Weights of a small mixture-of-experts language model, trained from scratch on English Wikipedia: 64 experts in each of 14 layers, 4091 steps.
Below are experts of layer 9 (counted from 0) of a mixture-of-experts language model. Rows are named router (the router's row for the expert), gate (a neuron's input weights, with its number), up (a neuron's input weights, with its number) and show model dimensions 0-255. Each number is 500 + 40 x the weight over its row's rms, rounded and kept within 0 to 999. Numbers have three digits each.
Before each expert's rows: a language model's description of what the expert responds to. This comes from a sample of Wikipedia text that the model never trained on.

# expert 0
It responds to: Opening pieces of words such as re-, un, under, dis, ex, cont, plus opening parentheses before years and hyphens in compounds or date lists.
router:536505483509489514497548441554518513487500484491530491554442520500493537530529481540529506526512468525493542500529545504490520525497466518458486538545503469508510570502524483496560521430500548531536568519634508502516524515484441459528511436592513447473534580462542528532564535405523518509465519505493462478560520596551531431549449430422522561452430475518514568509536422531529487506454535462510479555396473528479436473508483527532521454396582475565525553533558463532521523527475536509522559494563570509506499488477491504472475532433495422567519538498494519561511435554515538444537462541520532534518513517496481443528452491469525512424450525466477502515534458408448445466507429469501548446511547464495478470469612467473519501552531497515521500475446512519518498555533516
gate0:593541390493538540546519508504511441530552495465458494513489473477520505514494520510501462422514481491472460475491509456497487527506513549489555538532528511480464526504472432518509607588517531425434501482496574518538491497517479526572479459505548515490533426436509485521516481511450529496486494551467421460526530493509513612519419492496507546421511439473447496476520465484504457480600517475595486511502475590497487462535513516501471472517564484425561553505498523442479576539441494449485475559496576512507479491437455561489476585452462540559481572508504569546516578447470421479507503527496507533525513497453422463512490446556509471473535514448476467406510558522513473506496521475471492507509605531497467518484467470458489467473516408483483567499518449444521525497497526
up0:517477440526553505522575525600518444425491536476460482543523500506478471515424575411484514514499488507512553501482589527509478467532494485522513516524434568517434577488562459524512550496512477560573430496517585506519480495463491498532475510577512512508542434438510471542522490422478547468466537514523463523509531546573523524462557476505549525511559502447509506525510426442519470504564514496542473511519443581491478507454524470399463457471570436521543503418532436432491477516471523504495474500509570453476431512457469504418536516512491460491512541514482566579500535532485515461487567536465487476625507485409447479488509433483448536434498441435462498498475487467459463481472530562462517495469543518490482507473430481564484469473517476516534568510525547514466521483519513
gate1:481440526529522458482502534509487554446490497575535427545429522464486506553544524498529497500566495496528470450496510496470485481504502401536479515510542438496438476458497412511480511602499493536461464508513545560510464515549471462544486479594480598472519499472519413516450477441467444479534512414467442486524483517491480455476461475455526578472585544508443552415491486531450526501548512494462449545514501498448525404523500478618507515476533490494459491506523526514541485530517593469520545493512523409546495525507433561500466560495496522520482531483533435509516479498494492578468550487510496534494468479522567498485473480559481461480513492555455413503538464466516562492523521481425520556464532587531529442520493465507483459502449466433534513456538572486556573458564538
up1:534476460463519506521507497425426530511490466523515445519479479479514513537535528480497444472536452414456458471540562586477510427534540443472512485479471488447540545538492455496527494466428502499457475469548597494488431521532467466580472467573452529506510518511479431465491502436481454548467526479463416519507464533548445537404493475498491532475528563582459508508499451515427487490544516511438541497484536544455545504472499462504513547537510516521453537523511477503500541498534556500512514452462448496596502488496531555553506533512557484594478493422587496536527463474523494532433560473527526483487498502517566540440565525525471453521514492504449479461456495463567560491572506557440440532448446600444540540475520499572475518463494485426555467476477528529598523465506520
gate2:555477448489491526538518454511469503558457561491469489485506416470511511586527474516458467499505567541484534478520524482484464481451557473437513435467472485483503519508458487478596523573556480472503516507535520521507524473421459461459519532511543465528570464506558442497513488538535555542467488514493529542428484503542439524504493543529537566540428504321471500568545497531501531540590467549590446412430537491481526589504447481506478471466535488506519529485569504554513520506518571523487530529531533564528515523559484490453512522499490527501476526536464529535501516451490510521460540481484497503488541501466462502406483531538520472431534429487462492478562479496430411467510465497521441497509454512499424527464445527588441412475465465457519528479538503492459556506457462
up2:534543570471472521443528521425564455507411534578468554533518442519526494472514476454493470507469473447539456453559512507537512446510517513537437521509494588519539458468494470528472511447525550568484518511560472504520529548494554612575477522478466528416499492453468517526518505467463495458425475385520545496512489431495544598442466498474462492509509473578568494490455410530488495451427552471507514561474456490516496454540490584484507510528470482467461463531527513497454495481460480515488486525528498525481510513526500466497538482467435493564529542498534375409526479506459542513548436502541488450485559491492415531525475455502434534622440482519438498524515494444508513599492535551517490510504566493487557454491524496469534534538480520549468470523493533509510496506526501
gate3:472490560472489501485468532486505462482507505521484557482545593517516501491506501414541470490465511475490525563456518508487452500409441563547537491496558592531468559570466574512522472436526533527563446497479490499468538455500491446518506564523458606472443511446517499495555540523526553477510455478481536481589547528466497450535506490406507447480496410514436464493602495478463473520492514530486465510481507487469486501513584515450495491461475577506549428422507505490460474491517498553479480479477552511456567540514443450518506469456527488519501525459516465550510448556519595463503528580489444444560567511544500455517519517510494464517470564518444557460447514441474491413458478492520429456485522515510500512533583461468517514565520431442447524524447454541534527556526464
up3:475469467522409464556513508449536451547506538439505507475490468584514572510530466476517487410500572503475474469545576491490565552464479465531510457510492466466485524468500458476559539550495485521511517575438443486463518522528497455487515513514556519562445624425423541509474459549611507486444465482518484543497448433539496486538489491521492450438482514471517502467575513493487469467552523488505504499449535491457487485536537449471489462490472618520560543540489492539478546490539468494538475451517471532442538478453541461557483495502504517470502517571436476526525546508609536505446432411538482482509550435494522461501532496500473525535542444490455594533438486537491456507551480472522517485412499461521471446574468442517513538485530444501464515528506500442573524478561530
gate4:470562496474475566489524504552468412566517560505461504526507473484545470511587520593492544530472475474538474558511423483551448496372554479471550489546483520527417443478437494420462478448493523471612471514528490544470497493511487442446475548500513552547452454492531542498490534511507503477471474494483500553498450582458548523498504591518534526527486439549501528489495485428506466474471517555512488546466473514506454482527446505529486503470536503502488529490534526429448565455439489543499466508523474550511522492541502513481494457553478511495508581540410516568531512536535593510564421558508443462468598546456479447476479470419542483506478488448441509506468525531534432482416502497497456461522564513498490469501514460440485476587467501518555518514537484521525526430482520
up4:464498528491488416470530470478540550461498478510545536436513460506514528502444507457489492445484509535535532453520516468531507525598459526542496480480501491466508526522544507578501566620514523466458461445517474480546484490559535557547514471472515513480481557476463481516496464440482582501593468536529510476499518411531485488475528453460487430514543518491531435498512479505451547524518475494475459509585494469578566500504545469495558497509469478474542503497433485523513455502560431464515479473459498459438475508460514483538560454436505475508467419410595542404508484481505443475528525429488524580572492491466555497502539519593516464507525539576535525508529451500453553529546450501546541560467536516510523529450472603481516521419503541468449502487447504430474490479484394
gate5:503563507528481448523454465469429521432486516551482536495455553546477528467508425454394458441414452483527549499533538431501461558505501506471480629436452526501533509475516488531502566485487540498532522452480475492513502526464573503506514579533529583467479506440548495488497613495485541483497470516499460551532606499462568469492535491456446487549509558483531504622412470506470520460504519418573483514514514507472486604428453482489544517511450432505500524473516396476508546522476504494481503439534545519479534444484525472449503544456555462477511460504542497554505487487544535448561506554476476531548503526490463460471482439492482557494544513536474479535458432483532453490539495570526565484434520439482493524483524525546504499547529534459491481489469492498515470465468548
up5:534513499478536572505541540506460431511475469453468477502461535493525469587521585544515459469576503477476452532466535511494543461448474508525480523472448569561440561474449519483425485548540522504488515508520431525484425567521417531443490510505448525457545479473487535457472478460573498510546516592487549447548460487529491524501434469548445496416484482504477492427547535432476526568485508507400511480459511444535523514462576525529480497520469531524496475504548505479478497486441510528461547509576464542529488613472519436536485481509450502531500510539488406569485499475414508546471508390488490475479513508464530549515480470551542483510458521461459510464512538544578501456470487476535481521566507492522462523488478551461574441567539530556498536490490483576475576452443481
gate6:528512529498486467540489458500581497534553424516514479515469496550537563437479471514587489525385433498553494449575549523452532464437483492496499536471509512434553501516463536467506454484455508511525508480522529553495558498544418459473488489513471496441505526498479618528515502542526541509514450392515560445516529482525492583530564583510470505401513556485554506468451459444487502470476494531532499545476548474535543492485481517459512441543545510549527525510531466529555503521475474498550475476547511509472470429553528557434481500493483439534531505430497522510472392512478466461501478464462459536507567559469514483391466505486541430581515493505518541556484448480570512453537497498555499517496488480516522517500407474429455508525488494409473490509491471579480476581499478
up6:507476402522540390502542484435519493577504539458451520527523458463500539438575487492499514474485559609437439517530530476444486510449502496503490416504488385499544484486506510512519518517524491467505532450519491543505546443520476487498487492449456470468502518458539543494501513454523530501581456510437452480540484536571504514523574510487534469497399510558515454524510488498432496546496576456547496552437514463502504442430450481534525467518518464511516570480444511538555508531541537513527476474529539589500519526490498496461580575488473538454450466540496509464556467515500499567506612471450487429502517501446557406459493543465521510451467526551499523481513506508452519515570439437474504516505398494515485522558586508520466545552497444508467502491528500434558518484515502
gate7:485511507572522520510519525463521546468515540475499451506455532512532453504479493461484460462473459533525431513540492479501499503508564494519496463520520534537531482478509480474452486523472499491502450558522642471510559545559551500508472611481489514483435505464499375434461460517419451483498610466516505461473554561544465525512459509535516537593603531484466551491480510463474509527492444517476488543611465526513544471528542484468515511544464493434523524444488578512489494502568519512524584536525466516470427491470493507454494479457461475499520537454488518492588495482459480503483499496521401501409526548520506541554449410467474494556464495479538484480506459516437454460461520510527437520535486495504499561513538444494498437435552528559530528514484424495594476493424467
up7:513510496506473478421500435481521490492477469548502564545527480460505507508530474468521513551490544462529514535512471522474472449441513478584463553496480497471509443521465528483507514547513537483462498404542407534479472463467441509505494468523489520469552474595482522521514531456533520535469343505504468542513516462495496479509488508475522586470470462428550433470517470572512511420462520491514524428437548554463532464470468561524530498567468522527445484543570518491440467531559454468543439497525566368566560445532513523561523531507537503564482470518499562535490526496572572489489504499499579499540505486463422428463530523477523533504540548482498546532520471489496489472487438510415530553419565510554520464457491590482488479521465501496485496488567526452455492454538503
gate8:508466517510444521519571515500523515539551568471486488584538464508529572484460470542503506498452517513468491500549456504491506483409490493484531529457485478601419512467509584482527529529484494505437492526527483521443503521531515495489496510530523498481526429432511418496421481533544542420450519513513509467505519541543516508563533538520470458502485454506490454398548499523581481529502504421507419512457508420527477483505555429514486551505519523591503487512460600482458515519507476505496558458542595578387449456485472570490567457508397557457500507546449573444499474524495457539534531442472476487478610537512385467511490482486518494551500446500495529494533530528440491479520441473460448496539481500529460458481425503518491515516545517501477528564497509516493529468522522
up8:490511472408471531469528452528461564503483459482529496488530497561523532534496522486539511524534515538532482505500505549528534441452477508521505443439509469523499520484441533445528576542489542531359501479481452526499526545565572520439500481502497409448485444450488389538436494493517455455462467529465506490484501508529542463506486478451498538425544450520514493442522459469552420530544449445470466486450470481508496526520545493502450528492531560551594450533481592531470537495531490504507545540555519527520482460465480466492503507522547593532603552558518507486465531511540508585490573430518471482520554524513432420462441447468457502542547546512528550438510421440472483448517471512442566448495472506477484483478468494488513524572493526501532560568524507520509436485534539
gate9:533514543468474572423497508482470506440554568482504470513510508509473491501472476483543489499505528517489496421476530502466505453587502503432548495473546405496529560438516490529466451436528559502567534451559477478513502557521485451490451470557476483466520517427547500461496524459565508545423442517562496450507503508499496470493515476461503502599503487431486553513476442511505440476488474457432427520565467558494410485462533481492524538471552487501573499486444450500584547519485560541486560483490479462498444486545446504503563462472563492490508488493537558547442451557544451479464568536476557553475516561554543580479491466579575492489507526563547479519522467519494516555433446441480478500535494486510521520534517444543522498412464510518439444438550421490505532573489501
up9:528456556461444592484547541528439478459539545486546480494489538528470568502466508487577499503565471547457520497511488547491512491557539458451512550479502404419479539499553534563459505428503574478528516467543475536513476503485452467525540465574454506427500589487509527478459480437570504500411430509553418486483479538518557467524481510455516486519464463485467528506495437501573486517485522495482402525461510577507475482450514473487470489510505419490538488461415386470530489516446531574503514449492509425490472519510457505523541438476539482518524504475478522474437428563569469469526491576464551554505557507584543548468515481483549471498499480526524450547557490513584485584470459468482517526523507480492518532502496490487527522418476514579516487428532502521472555497505470
gate10:515470492509540614535525460548490471508478561489435491521483495529539530495508538480564511427533487585541523504466475513519504544529533479536522390587431484509452525461512487463476451465458534382534549474510491509508517515529443509503485547502535450568519473487493477495539448571526466530469535464549491490538478483475541509507461473518508476443500455449512579464493511465560492536477453558513477505453490413503438528523511533475436486511486498481508486472551535569552495490445552462504514544517441512498496490490492483535529559517520567452452478480485541618496471603489458473516538450567517503538576493436488511490500477533524456473399513518494557460476508554598474491462460527529548523409529478460450569471494485441525430487483491550468451518459409509577428471503468
up10:508447470499560536504488474544510481510437483468376534480474529477447494532509520484538536510518508577515516543458498467483534482492474537521493447602405540496485455582471556499529460517452511407518527530544470503492527508513504498499496489532444412524532472467545503535504539614530525530459454417463483421608510527438552501550471513533568467460466464546482555522510479511521445491467461496537474450468413445528468505507441539533556457482490486505515500480539495522518482514506468511562475507539507552465541536496459502486481518471518481445493477498480488583459489499471518518471527525533467481545567542470493494424477439519522466508463522546512564492527491505590467477444414536485508472537568458441434523478599533469542431497488484507508584512483459502641489439516522
gate11:487532498547500497503519522470497441446576481463535489550526466507437518507530463509591547497462486484482463585479537529467488552458470515468551485500536438494523558536554411493562497421605449540501448548527525494549500542493491466533494453548453517516486552549537536511482500429570476430510545522532491539489498514463501496434488476445484436466486540403452538546533541532556505497534461541496500478432570545407509526454421480541508523490474496499474550458479463495474518558501518558525475511524526490502502567508548500492495494468567476547510505533444490408536439447576512444502517476502554421545480467452622537549470512484559442453457443470545482494490505501474513491492483403446561503578474521456498432520495528532567497512467447493484489480536451481456489553476451
up11:503476557468480492479523511425463443504422468448527530458499542444415439445457416440513571527483508526476506501527481502503541512484442491518486524514510552533547474514541530513439492475408527537560486532495466485541522391503540431491495453428494520483516511446503486501558528593582502477467472477551503529552519525472445498470530488507507497497500478464605493449514480536478569500531552493493507558529527502593479448496521518528529485542481534470504462482475551413488449519545518513515456531452542523402533529547431489413453534479457481553548573497437494421507478453477504553555457376557492516474412521490485490505574427522506527515534512429495548544541481492491521476515547528537502486556491517522583482477496504518486483562519472579526525537485481466553484458535533
gate12:452508507516542501524449574519444476524553441481494482477611496513536455543530543494501445486511431485484469460492534548472536489446528505515482496480512453489513581509494468552449547504497534495508536462544476496528462464483427559517484516454540508430404576549447478481480585391539570491530502537507482429498518548516526536420569452500556495458502527559433507455604495501474546518574457461416482563535541526459506533468509494517442523486452480520472498482514535525472462491461589461468591580490465482531495520521546498489526532467492486581544502530554506484524556493540509517517470558462475471459472479454507459543435557446377501488477528477451451475483465482504489530535489552491480462492413551452514548500493436458544505475502541490540568485486457539517485480536448
up12:527525549398466516543531529479438477538509550476463499472471478581479601525484478440501492540520473533462454532517457506482535504562489475408556499509530573453536527498487545491514505477479497507461532465515434521502487591560544477508461489487474507473517488421500471523508510514525510436529459489497519527531458478490465427546489542452413495543530457456576466520463613480505497482473487495516436509545489459562432504458447468474474530455546516464506437611464505477537526493524448533501425400487406543529480467554457592507447427548443500430529529561507568481536511552453519454497501488497509542491502456535483516463549484578562468518504479478506447491506499560477501544493504477507499450529490494555502511588548558489519519575450501497564408531534555473485477479498517